python train.py --num_hidden_layers=9 --hidden_size=224 --n_experts=12 --experts_per_token=1 --d_expert=160 --d_shared_expert=320 --hidden_act="swiglu" --moe_layers=[0, 1, 2, 3, 4, 5, 6, 7, 8] --router_score="sigmoid" --normalize_top_k=false --routed_scale=2.0 --balance_loss=0.000257 --balance_bias=true --router_bias=true --init_std_router=0.0151 --lr_router=0.000413 --vocab_size=18464 --norm="rmsnorm" --norm_eps=1e-05 --tie_word_embeddings=false --optimizer="adam_variant" --learning_rate=0.00167 --beta1=0.9 --batch_tokens=65536 --max_seq_len=2048 --train_tokens=370000000 --max_steps=5646 --dataset="wikipedia_en"
Below are experts of layer 4 (counted from 0) of a mixture-of-experts language model. Rows are named router (the router's row for the expert), gate (a neuron's input weights, with its number), up (a neuron's input weights, with its number) and show model dimensions 160-191. Each number is 500 + 25 x the weight over its row's rms, rounded and kept within 0 to 999. Numbers have three digits each.
Before each expert's rows: "gets" lists some tokens that make up at least twice as much of what it gets as of all text. This comes from a sample of Wikipedia text that the model never trained on. Tokens count by the router's weight.

# expert 4
gets: "\n", "|", "-", "===", " ", ")"
router:546502485525473520520428523508487502491497509514516498497530532544527511472482515503465495470525
gate0:473464547499483547491456489530464539470495528529491525509500519488524498545482506496493496510522
up0:543522519499523503504463498483497524490507504536520490524503510490516509461467498520499488513488
gate1:503519471480459526508495491501493501488482507484504530477516448501466542505518453552519434517551
up1:530503521461522526522545506508512509516545489495464495484481510518462509542507437452541471476470
gate2:499478447520544499523476490437472503501506484513498472489507522532532520499529499476492488526460
up2:493510502480519471532473492474496506468509483520539520528519493477490496552531496505524503447503
gate3:459529499519525503489475482484482457502500535486515496461458483484491531467531479532504554496476
up3:495544513486537504492474495491485465513455487512472503516436478471542580525538522506508547493511
gate4:488522537484449490513472522500455500459524529533529506541491497516497458521469532509453520531501
up4:511516488446494494529525488489552521505526550479461498532486506475504476464504546559529477542474
gate5:541526462470478488482481476471486538489484533490503473497501465492464504510519532499519536527510
up5:479485563490476478504446529496517486492519521501526518546507496530486490482476497482444497469501
gate6:527503498468523547487458519448470500484512518509504497477495500538545492491494493504499504536503
up6:500517494485466481509490542507528460512460468456502514490481479496504471504535507525467546522475
gate7:493503495472469552491510454432460500494530443485527488500511447498502478495514464475564490489506
up7:468501509486491500491556523486492515503483541486473497504522470510516505485502492482519517465514
gate8:509531507508507521519494493484490461556487486517495494534518508461488539453503482489471506471482
up8:480456519503486534506533530519478499484504479484511530464515500550482488492527468486525466501491
gate9:513482453523521571506562524450505499509504471533500511448482505464532485526510521524525511490486
up9:490446486533493496490516488442481480534504535542482547481435452468555456510512501483485517486534
gate10:517550465493530482491478473494531494514501506515538455504481504549523475458507488514501516505471
up10:485495493487493506508503532555501535494463459493450507499475530503530487504489519437490505504507
gate11:485522512498506504492554491491496550448488462494515503518511533485507502531498480470509459518471
up11:526541492507497488497521493504505548470495498464483515531501510484500469539455511528463488556505
gate12:488476528501499495479479523483484519541478481514488482481472500501517468526535546501496514512499
up12:517521472514469514517524484479484525536449524532443557516546564495512547473546479493505496505470
gate13:467525519546475473498466508542504520492487514497508473452519522493513480526500526509476439528525
up13:484539482480444488493505494518448491513459553491489513470509546477519492489505469478502464511484
gate14:513532488527529522522493473524553482491540479539482516504501559483452508514519476493538463511473
up14:472482501516471561494465476497475483470469477538534492493486530482468518480482498522479492505503
gate15:484483509480523535492468530442494481498478493509536519509518425516484498510485508507473526472473
up15:501514497485502464516555466512480490508491493497487497471488513493481478490547500507526479518525
gate16:510534483450542493492522473445508488507476429498481491496490497519514542500539498471503487542469
up16:522506473486530523480494465501505490473532495474500496479531489564497514494491504510492460536480
gate17:531474466533489455493512516497462434506499507522476530486509448527468479499458492451522501481530
up17:527515474436496469516488519516477487508469522501486517515516502511543490517485515464535483454507
gate18:511499498493534475507450531477493520518514446495537497489452519468472514526465503429484486501500
up18:545515489517470500497460513493453548518471489507484500535500562498518480511487489513477505497509
gate19:442533495524490510498519542511499501469534494564494488490539472524470509497503521498496496491501
up19:476473475484467530527510528517519487483525453507475490498540506481501456501490512487533486489501
gate20:513476508490482534507488527491524523514520561551529505505417553514550471483534459512488509503460
up20:506487438477506494503474451499493514493475544458466516478463512461530489490517519511528519546534

# expert 8
gets: "\n", ".", "s.", "==", " ==", ")."
router:469559483532486485496454528521507488538493485468545478483505513493525502526544487470482518518497
gate0:432453478487503498500444491526491443512472538467514509452520519508537474427487530502529479525487
up0:498491481492508502490521489569524465490508495494472523491520516480491460514507512572519470485514
gate1:532492478494520471505516485494494506519540547477517463476495522466537523474491472470490512491482
up1:497439493487498492500476465492479502515497532468531504506470519442530503479457473495485514472494
gate2:488544493518446519521567510536519535513520529498478456504513548513520496531496446494467497434473
up2:505499520512509535499518549514530529533483522521515527486486532519526459540468472470462481447506
gate3:533506483486542499484491522508548486507468483503449537506543524525474490468484517490528490542503
up3:467484592502472458491493487524467538497493509504499509496484468538534499463489463506523456470477
gate4:496514522478536488507490508442464492487498523499527545484478485520497473554478535498506481531492
up4:499484487522499508483483507531499499491553508504494492487556472515481490480502537461484483493503
gate5:497522540509543527509506540514502508514508526490526553519505527436509455481486525476573477531511
up5:500518477471478512466498470530449493507503527462475527503485498480512481495523482521500495489501
gate6:509519473542486479498496468549509494517526472490512523497539526468509549539545506486500500564497
up6:498547564534494507482504515509477526503512477542487501482465471553468469506494528473532542499472
gate7:488493491515463509510519501478500520505520487486476509464468523521505524556522455477465437473484
up7:511500476500490445533505465489502532500521480502475471482486541492520497562474464435441465473529
gate8:492506466488496478483503468499515438530523518487485493473451529483495508498490540514447505508514
up8:486508496502511459495463528467461478535528504477542483540518501484506493459481467515505516500519
gate9:465501501502494499532442514513462514532547489478503473480511524493551480472517494479501489514471
up9:517510485501487457493475528541477483479502473481481482530552534463498508502485515471486478477485
gate10:515531496530535537479506485486518512519497490495519476508482487514514526546512506420508501520507
up10:497527474483545484499529533489513488465518512515489572523480472514468488461494522537526468514515
gate11:532490483508493530508530477483461513513482515502523501441501515524489466479496497522469508502548
up11:523502543461482528498517450513534517492534507496498505496485473495484490486486490522571446441468
gate12:528488519567470487493497484487454467472508481493509521480605506493509475526486483501529418448493
up12:497495496499484531490519548506594469507464470504486494471429525487486492527571495482500558464508
gate13:519507461488540524520455526496490490537520515504523496478536502509512530505492513476443538557527
up13:476518512499506500512436500519474524505525508494525518503478501474530498455458525506469523499536
gate14:523515458496534494484518493500471510515501491514504520500511515485510514491473546469532499501513
up14:506459540487503503480515520480516498491536505504476490519496482481514462459498498515544493507494
gate15:515485516505466529502512566522530462448499456501502526531505516471460532531497463476511470489507
up15:504486475516538476476452488487508474513470496491527494506497523509503499500473487490502533479476
gate16:486558473507493474491474511526500514492504466475459477495536502470514478565507537523489481512477
up16:514534464498476463491507475504464533516465516489491449543539496529519471483536488546513491486490
gate17:469469532508504537516455491439501490535505516529530518465460446537521524517500465517509500501497
up17:474483490494523501488484506444490462523498488479473546503479518499501555502472464525504484518466
gate18:513433482522487518519515461474478538508455560490543468458490517542513428526484512521449480530513
up18:500548529459491478484471547538502510467538428526490531517525471473487538503507508469536519474511
gate19:523525474476544504480505504531538486496547496459500499499541525473546493505481484493565500456506
up19:520512479496541495471486498518496510489509483491524483515567475489543508467496508516524469470499
gate20:511464445523517470524516506525459496516520550479493480482480528518469525530506469499479492520518
up20:518499539539470499483464481434540491503505505484453504524499485501487473533507524517502475472517

# expert 11
gets: " 1", " 3", " 2", " 4", " 6", " 5"
router:525499448488478513509478512506519472472478479538543490465523497493486496510511478495499480451519
gate0:486510462523491517503491512541481466520474552484490500407507492481541544531543526445526516533512
up0:549487506495496532497465511496493488489507516471548513523520506544499489511499497534484489493483
gate1:513514549514504514494494475516479509485541510490512483484543503494534474491508455502523493490518
up1:487449503507523491524495514536477538525528559518479541562479522518519537469480487485498541510488
gate2:426474536543480485533452469495479467488470439512478535535478519538512498507512458492533463485535
up2:505533504485509504502520492517486529508491452520498546480463484547479503522540488518518477500448
gate3:486495483487453487511460541503497528499508471526529505487494519506439477503481517442515510496518
up3:522450480498482515495489504508505497453500460447508479459546517464481487487519504453512500475521
gate4:462501523518493494491501513536470528505466528521528511509443487543501508521482532493537475490496
up4:503520489498481478477515481492495468554509538548492502534493475518497509504490540473493509488431
gate5:516533483527465508517479477468458504515519508506523495493515521534467488489521480487486478483530
up5:499506483485579526471564482541511521517491500501501531539473452489495552472433480491520500486476
gate6:497494516505479520513484502510509488530470497536477432496539567497538504472529478491449502461532
up6:513515471507490451502515486529495493483481500533467518465508514482473537479491488469513507485503
gate7:512530453486492504480513505484489503491475499521521530487468476494456463517510494490473504498463
up7:492570485472525458503449506485473499490501524513487483542505508488494485530532511487479494487479
gate8:475548486474523492501552455481484499516492509478524451512486539442519515507514501487461504474493
up8:506501527525448507511472540505561543526533491507493532504494454522469481539502495527533529517481
gate9:480496512506479465510501511491464528500488547502517519472487478512545467514490508546525472483515
up9:500503467503541497476548502513525507503540483478490481507525488517486529471487499481489525504520
gate10:490474508524468498487540485498488529465515499439463537485501534523485515479492493491526461494508
up10:485460471504455508515493495476534513527486535480471469507515481457471454498497497485469571484525
gate11:502462477538484494519538517520521488492464502467494508458461487449474486503499426520527550490497
up11:485481503507490481511507478533566516517474492515532556466471481485459473517512508528520515527485
gate12:533504475545519514503499478464490501511498502535496481470515574560484484484530441484515497447499
up12:468493476519459516538480495505511482490506529529509479478523527550513512518535480439519509489487
gate13:454489454449513509497505506491488492487463498549524489512480491463446471513501513514507489492474
up13:490469501496513528501498502542489488505530478553505483480531537505460489537521526483562449532549
gate14:476482478479475517476440482492502463490461475485520497478493492471491538493500523512503470474491
up14:468485485466470533486479497473515508467485501484587478509499487442489512508488523494482473472483
gate15:473492447505484498531490481495498546525523495601507519492533503522510500548502512505494474516502
up15:493498487470460503490516525467478523462546505508555502516517511498488515515501483482495478497482
gate16:498515505447473517505537539508487509482519510493538503494542465466501483489530507494521512485512
up16:512487546523562498503487510465476498513563489495516448514516447513541490456491444475534490488533
gate17:507496460539492483533499474503521510494474516461481527463500498494455458469489508534489529510544
up17:541495527515554503540519494472504515473493467515472518517508456506494464479448479530482482466520
gate18:459485491470482510501492458486541494491470519482505510471511507480465488520514476534500464491470
up18:506500492495504467480478521531508495496517478500517505515501523523497554501513467510543533501434
gate19:438535498469457544470551507519526499466542509459505468457479455438510480447525468525500461510514
up19:448504505483529498489491488532508511526516495533482454497493475481464531533498541517451523477482
gate20:498478534514525530520488531457476474494549517541493500534474506575488494508472476521483481509525
up20:502537533500477488481496456539500481528505495476505529494519502491482570519478501458504515526470

# expert 7
gets: " and", " as", " he", " or", " but", " He"
router:516531507505500449551476511509491499491489512481552519488544519455513517485513501493451474495554
gate0:511569525548507477527511526513547484492495477491485515508501510498469491475526511520488494479520
up0:505520507492542500518474490500506494454511503552494500491564496560466509508490528529535484454430
gate1:516479476487439463473532513528528506472474537512487466519548506549499461475480557508532461547481
up1:497499502502503526458497518474480479481549480491508527500500544483504508590545489504461529492514
gate2:531477474559498528510509522458467492519476498518511497519539504503473502507501493552467473445522
up2:530481468496472526512535545505501497460516500447517524465475492489496507520472459499543479513475
gate3:446525495517497497495468498521449518466494487473526506497546483479450482504484535526488484478504
up3:504509528474499512484484516491510484495500506518456523503483485533461483537455497509496512476504
gate4:497540519547508476506514489533506497522518488471503496509505487511565506484490473505519526488503
up4:438482496505531506529492479507479498573488524469539517505495490499538536514518527446496510504460
gate5:496485498496453525524479491455465514518470483480517472492505504552525502508472490541529468488502
up5:520453469491499545474520528487444503541508486492484516500513546450514499528523487555545525509537
gate6:508508515478481442519518450469501489493531426508500513513503489537576497526466477511526467477520
up6:499529494528526516489460532551488510486432514539501484523493492489454496472519527528464486511493
gate7:427555543480511495493477495471501474508479471526483511531491465567500492511501523491499525480553
up7:526505469507525437491504472502576482512487511491498515514458518497522500512532492477485502477526
gate8:512489529493497514533474535453504437482492504514497515489496505540530483485488505533477481520476
up8:511522528488493509504483504524493452479483501478529532452518453525524520501493503534500507524515
gate9:542518482465507494514495469523528507478475508497530446493546541545497495459550499516486505511536
up9:495537498530497493519472467545522498478469462522504517503504472518469474443522498495475476489513
gate10:495516515481496472510466525515478458493509537479469506477517525519482540500553473518507531493507
up10:499494484526489503479495524476498471490549475495490544530510510487527522458489521472489501515515
gate11:474487501479528530525503500554486517498522514494569475515540487521524515497508521447525476490507
up11:510547522472519506494483499506470528444503507488520514536547493474508501521445526501557489472517
gate12:486511460541473498478460490505485528487512500517488540466515528488483538523502478510503502463513
up12:500497497511451466524479518539513505494500505484524460468480546515537502513519515476493492506473
gate13:506518476539499518474478506503516519504531518504457500554519480462473504496499504516497519514530
up13:498453486513480471519504478488506506504491491504486532478500504536527536518454528483495529478512
gate14:513498510467515523510473517512528524493520510495478531550538569534513544436468513483479508511474
up14:473506463543505514462540476527468483506528504508507501514507436502554493498564481516472527465460
gate15:499481477506481471480490500551499483502525482531487483483503469509526487505533477490499492537493
up15:519477503488485500513507499491501513525478507489523489470495435493529501515540484487517480527482
gate16:549466516516539469485447484487500494494489523468490494456541529474505500516531461505479460496507
up16:512504458502457542507485514506515514518475477523497513498445496511497492532479507482505531539499
gate17:516534487525494497517505510495525472487482473517508538509514478467504549501517437457511512494494
up17:466510509471493549525538501529525500453516477524495530485502492555497444504477491505572498490508
gate18:528487486473484495470492478475492503478507529543469506529494479485501495517476508520488495478525
up18:520530498582472517474499478462490506492527513469505463468502506524509524498483505470494533487488
gate19:498521461452488518531505518523485491505513482513516512477494464512519522488550517486465533490522
up19:498478532485491484541472504458491499538475533497513455496514513521499502527516485501549496501511
gate20:502522495501493514509470537509464490530495488504472513491523509480458466548552457469494509464515
up20:492497498538472503464490502524473541501563489491523488487468508496517488549510518517547504497522

# expert 5
gets: "-", " |", ":", " with", "|", "="
router:446507506488512457485485500491481479506512489490576505496504532516503491482512440474500494512524
gate0:519481488443544485487488528459516507487502499494470482521465533503503483498536482488514489484404
up0:533493531476504504496454536463480501516468499532482476512526505495483448499502436498536480494519
gate1:512506488492510484526479525498460549517500499490488486536532542509512484509480471518455477478532
up1:506530507480517501534488499452495528514464506482529511444496498526512470508486508521476501486547
gate2:473516537520487540501445505495479547524482461513491472485494512489483504559512534527519515531507
up2:487495494452516469506530522485480440482491505490493514518502483516512495527520457501514492480501
gate3:505481487488480472507510474448510518463502523470550542446536478527521499493481501448506500491507
up3:505498494446505466506526515483492514503497470494559499461535502483508521499495463507533488491531
gate4:504498472485483502489534483493487484522501479492493482469492525495471501516490552495472512519492
up4:500490512475472467470516483482497510491493446491488506502529541517530548537528495478509497474494
gate5:504520449534526528499479516470486524502538445508511466498514493519488485487525454447491503523500
up5:523528525539540478493544537497503481491476457485459466510509490481530512535478481438521528476451
gate6:501481519461546477505543503448459503517512480485549502514452480494500459496466479534494521472487
up6:516470501567495544496449490485533518500435523513550488470497471473521528541522505486484493532521
gate7:492477530494545490502475522438476536484488472483527515504476513494501489497523496459502503539475
up7:474515467491515470508518527476507490515496504529514506469506491510531517460501530485469501517483
gate8:497492539509474458519477520501496449469480471497498514472512487529556534529476469510508496473462
up8:488535520499485545491516501516486506488527466502522475510463485515480480506524481449503450461495
gate9:523456491511505475511470542500496503485517526525460547493467483494504472465493491514531516465497
up9:475522511478491513508504508463492503495503491484474463522471505459491469462508449509511500481496
gate10:458537465478504508507544536521469494500469513496517503516533505497504539469535471516513505505467
up10:480530515517523492495510500473507462469424477487545498494505485527475515507495543492522477522499
gate11:534515542499529514494497503506510502476474493496504486517490509530471519486520503451546457451466
up11:461525459485453506484505478523537532483479507486480487512487499451483484507466517455494487515487
gate12:507492485477464494530497478538424496507581522523470482502464482498497513483500482505497503458492
up12:518484490455468489517456481486456520500571495470511486481505502515492503468509482504519457467502
gate13:500476476477469467508521471479476504505535493470523478470482519485504491465503436514501485524499
up13:498488488474527455508549495542547526497484512461509522553496511482488466474485492460544490526472
gate14:471486513468488447527535539515537539477489475514524493497498485494489514470537537478473519514490
up14:479512505526497498524442517500544481495505472469488470500499529501469476493477528528478519533492
gate15:535512444520549486507507531518510484461488489498536492464462501512519503436493473485479505533467
up15:460486495509505545498455445523501492529510487464472500469517517481460477540499544526472491502490
gate16:542475489520474495525487501538534520508462546520468495539457497498491479485466539491528492476508
up16:518516460506527548508472475510466525511504544509520482482489488491482515514505495453524508524476
gate17:535462497474498560516502514505497475493500515510515478494442499532513537527518512461524502472475
up17:488526502484476510530499501504474488530545469495522485532487502493515448490542503490495487521460
gate18:470518497498527510479533490516462511501477490495504504486513500503509452492523448509520503488528
up18:515520479522521466500479483527500500503479510501484485519529524471527506467475495520430535520456
gate19:511551515469501524514550454478525510501538485502478472497488499504458453510511497518474496503457
up19:518498525512533455506494485471502491504487530481499507479482515498526462467477553479522471478507
gate20:483495533520522504486481501463475522499504523519572510493505505499491461497513449571548433510491
up20:490499550477485469484447509528490517490501513483501491500500537453498519495484531485481511554482

# expert 2
gets: " was", " be", " been", " is", " not", "ed"
router:551529534494495507495503532525487496481501469500545495525513461514498507509531470503500524508505
gate0:471570519488512512484489472496524502530498513467497477467498444494498450520492521543504504439507
up0:495504510457498475530479516483489475503484488472463460526487526473502475528546508478430521521519
gate1:489472544476484516506500484499470498459478461496524541474509519513481480513502513520516514496531
up1:514504500538513479464480470514496516516516508502446548510520452450510501489468503497524458436497
gate2:483500502504504519477502513501492455517487509482492535515493492509549499500473503528473514531505
up2:500486517495487472490494550505511476486474517496479490519464487524492464461487494485530471471480
gate3:521516533494521507463514488491494484496499454495506495519496510521512509515512493504510515471512
up3:513521483482488492537533469456459473539498503522493524513490491498493488500532496512526519488511
gate4:473508468519530494516502468517541521508501479512514437481483449506534526528504486481437518539543
up4:508490498536461533471532522517504486532526494493510485517490557483523477516512487512455513499484
gate5:536512530465515510463492461484495502529478515498496483512476517455520497516515481509514499499482
up5:515513501490482547486508490520532528486513481514476535511540544500501528487467501469503490427456
gate6:446449538457523521512491541491528501502502456455530489481498471500480511523494533467497509516491
up6:497526504541484512487491422550489503496534500511482513492531463514487496491474460508477471494484
gate7:554517494500529516519455561509464508522499497535492463521515482532472527518513524503561514498499
up7:505533496518492547504521498494511458495495503467482507510492509514484519490517483516527480466490
gate8:504520519467495546472528509488506534509512504491502494494492491534491455494528547496503565520504
up8:529480514478545532524493462510474474496497492465499528526518491473532476462466503498495508487513
gate9:542521533490466507483494471486481497504506460520528466497515481473500572515476510514517515519539
up9:540490508496511493454533548475506503505493520539463526503490474507490534479474468492489496481500
gate10:503506527494473492484554464486460556486515502527509486519551523546500494532544499464521517487514
up10:542490500474504516489544519505499473485473454526521505529499510489491547570507476483500542498507
gate11:523498531473445529532501457475518521449510488439501478492502528528510544512488456513491514494520
up11:461522465471514516493492508507506479556493542517480482464458521528507490521506522510485522468529
gate12:527486469500486510526494530545497489512547526475494538506498511492518475483464504486503490504482
up12:498501479486511491516505475535487469512573496512516491505498406489499477491497486508588523516503
gate13:545489484517532471483475528522459525504511519518504506510553512526488486507480501476505526485512
up13:495537527488501526481517521526519532520458523502519493524475552491506546525474479503511497523476
gate14:508501470528480485477453488496488511477519500508507505500500475512486468480448515446528534472543
up14:472518489477517451466507524479513472506509533493517473520504535503492528512485497486511513507530
gate15:461488485465462523521506497507493482526500534456501557480489486481512520530465473509488525473500
up15:544498483509497471494516540506489496496490509519473516474524523519509494466491509453543519458460
gate16:508451490498503451496448497464504515533447486523518485492521470507498497509509512487499513510515
up16:494521495530481515507534502479483517528480504468480515462451526484536507489481494488501502541482
gate17:508518476512470437468490498499482513530517497488524510478464477497500510482490513452473478480441
up17:498504488510499467487472498491489521484484495511510510514483428499531506497459513487524500481503
gate18:526542510530473485502506494504492524503549499448511457479504513513523515503526506489492531471500
up18:453493464518503495474470455471498531522500515503481516505471498491522474504458449512468472475487
gate19:530479502522488476461528537536459497510477481469479519509525523495505520492493542509513528513495
up19:483521491487491512549469486453507539514517569536512481472474502523518455467514473483452465481479
gate20:467543490512492456564480492547517522511472510487547510512491525509493546452485507494494534512492
up20:504437537492515488509530538501502511504512489557456518484488527543507476495528496491507518499474

# expert 6
gets: " a", " In", "In", " The", " that", " has"
router:479501517476470515533476548484506509510517532534530510524460451517477461522498527499533545457501
gate0:511469492494528526510502481473489501508504500524528521490504469504523491469494461508517501463528
up0:522505511486516489509517524526495523492468523500490496490511548511487543471497508470466474533490
gate1:467563474489533532503514500500473474537482514478467481514503469489493473521495523478486527473504
up1:504499504520470525526457483484448533534541505560466473512499462514462439458491515512478487474505
gate2:494489517466518532511510488521497531475506531497532475503504477516489495448503495489488444460491
up2:516478465519490481492516495562502543495466506473484491471495482488500523512493463445481513490494
gate3:420526493499497476473514489523504503462529465483463509499510510499484539500536489470514491508503
up3:530466491499462505523516507437461471521529510495541468486488486515553475502502476516478491485495
gate4:498463475477511517500499539508536530522470492558481491507418490503497514491519525512529538525501
up4:514487532492527507483527530497487547504494483492491536522445504475479509482490477500506529481500
gate5:518483484510477497520506510539484495508514500532502491507501461548500482515531555517498471497524
up5:515498500478490566475468507516520493495504529546496515483473514520492464485512450542487472474481
gate6:492490521541484499518543481484470441505504538462484511501453515493473460482474491510535544491513
up6:516514496531497527528479502509473492499492521507525495500555515481496512525496536517481443519493
gate7:485496538469472494525487523538472539533474511563542483507458521478491482466525476488505490462486
up7:531490472469539481518466479493518556458492527455506517501487505479469541499486472512514462524507
gate8:464485538453521519513500512465556438460483497529493485492511464493517525557517510515525465527472
up8:455503505468509543509528511479530479466514494502530502504463503513487522572514478472516461518482
gate9:439468525518458496539499483497435544515485534536481512463486428494468480481476463470492511459505
up9:506557478485488556505493469505525457515489517521478503458495465527498485579493538451510488504511
gate10:496471513514493468512485448489526529487473512503472482536523518456505478487486513497498493504500
up10:529499447473563488518504514516528474512557474530534494513482489514514536489464473460481523429518
gate11:491514541497480525491462517471505546523507516518474512466493478511474498504549508475479531446486
up11:542479491524556482503517459529508495485502499492507495504509502469452522519459530514490481499482
gate12:484520512532467500522517532508501499498561509509516507472452492528475520496514525449541497447518
up12:502533467489491433484496495514513504469511507481496523539513537493467538472514520519474490526499
gate13:457554446496470475501473525438472507498522505510559476502496529502507475511514533489502581555529
up13:489468522476500519499441520466485480497505521500592499503550486499522468522489496442518498496533
gate14:457456498486504473510509471466491517487457500507499488499487471466502473531515489490459504488498
up14:557485512485507484506552434518527547510502500480477528485517541473493530466498543500492445507482
gate15:484509504497483481526523528488464512542509525476524513486474453527484475534516467490529452505454
up15:502502488458483502497497513504517486478495465495503519518495568499551574450523488500518508508503
gate16:487517491494527482463548521501502444490468558502518487499499478496505508512492542510472472518512
up16:515507512502498473476459494503533504503486480513502539526517512508538538494505501500520490484505
gate17:490515472486470464544506492503516506500493475511505527520501509508514523544495486553453482475428
up17:492463523451503525505459538486506457542477467520489509494503468490495498521468506470523476509472
gate18:542514493492437476503457480482499517539535492540508494499511494509473555477515490491534520521502
up18:516495487501497494479452508492489565484521523478516481512490512487493510480488495466540506479516
gate19:536482455522524485447477540500483487485478502504534565515481546505516465477552475526515499470538
up19:503481484563496486502521496495479505496500492494467494482480479478484467523496536482478516474515
gate20:510515483474486501485535498493478462459539519491472487526541488533472462526515487492536508550483
up20:473502498484492507494491539483489493464497464525529530534504474543478453512492485524475464486520

# expert 0
gets: " of", " the", " in", " for", " on", " from"
router:463461491499490461481454506489504532482510467514520479480504496479487472511510479499469480490539
gate0:446498509510492522492514505516481486518548467467491458504494488500513500557500463488465447527534
up0:482534528452504564478493515503514536486513475462524516488504498508462486512523506545439462499543
gate1:523500505488510537509511517519476495519538523517532526496501481513510486516500472492508505491514
up1:514509481530492521490499482508497509487531525501503465493487490513448495472486551505485522532561
gate2:486531497518523510521439516515496512460484519568502478508529454505481475513472536469497476453538
up2:471489469474466481494475516489511506487475500499493494484497471475489524490508537474477492478506
gate3:494495449504507498488521510506518487517492529508529511486503526502523485486495495495481466504502
up3:544510528508494498516497491492480489497514497547501527514466446507523557546536471494537548474499
gate4:504516514464485510501506528465479487516490505514490482532528500488482523533494453489482441531478
up4:474492504497482493478478476425505483498470458502483514528510487478488495530491454516467468507555
gate5:508493488485505510481484468499491503560488492490504506525527450484517502508492508481493492490492
up5:480490467481523479521486438538541548518499513484502505520491492488498495520497506510470478450468
gate6:474491479494509505501523458475525462441491472502517470532478463501505460464508461488529504517465
up6:492506470515542537500484499488500541498480457519520488461491518480507474485519495515534481480520
gate7:478516458481500481516509526477456521557478526515501472547508489523497459461504488483523493466494
up7:474465468537513488490512499484488513501493500518502464483465478457483470515526447513526508518486
gate8:516509529425525488476520484496489509497514479479504481514504537509490528510519481496517501464480
up8:464505521482501488483502484441462506436527497515504496475502460491492471486502535528538527437550
gate9:531489543536466503519545499498504476484482471528536527473487501572552506553501444499500476521492
up9:520514533513518490501510479531537485465493500520481496495474482527518539559483471507495508521501
gate10:479484461538540533509506497501481500533507480497532467458530509475484492539514504473510524505489
up10:492518535523504522494510515489452478537481496533487526521529517513515507553488437504502491475510
gate11:531510519499513488507499553515493528504514507491510481508551484491512460487480501519512514502468
up11:496507517492477501495546529514504488448507507531492497510529525503476515562490511500543480491483
gate12:457506469491479483509485532515516489503493492487479547499520542512507479510484567483481537523558
up12:529496474531522534527461498508495468526508530484500493545501471505517482499497489525469465527501
gate13:494465489506505503497505454513510482550523459501518499429515503511525548549485483453524548528507
up13:494523463486523518494448531513492525488489532558495493541450482484508488503498498511525513450527
gate14:529495506455515471498523503474490476498527547523505462449561524526508544483523476462485533463494
up14:508502524521518526500496475495502471527464501474498478453486519528503477506497509537554447481529
gate15:525493506522470486506532503485467497497552526550527502457490518492470494483513506451492510462527
up15:524500446485499529491485532527546549520480501514467489528526499525493463469471513484494502520489
gate16:539517497509474485492532517508481447503505481514501538504472496497500498507532430514466530451485
up16:489488523484530518515490513505501555507532503524512523500508471498513478491476510531511482482515
gate17:486498495523532512516464484480500527528453507555475447467511454499500529499539504558529538531471
up17:508477495490469468490494515487498486471552517509509518526503539489492458526474533502459537471509
gate18:489515483532463506514537489528469487534541526501536474487485520518540474474507456473501482453524
up18:528510506530469492531483512553493496489499509516495522465522509500518510479456544456479534516491
gate19:535505529511470519509525519502424479499515488468505504477537521505526541515495477514509466508551
up19:492540431530479498497543496516430496498550539508516506481531568530512508515466491475484461480511
gate20:538503513503501489521488531490475499471443486516543513541504512456500499469533495512477528459485
up20:497491484487546474491482539486501499534507507536488516520531455468493478522460450516483489479511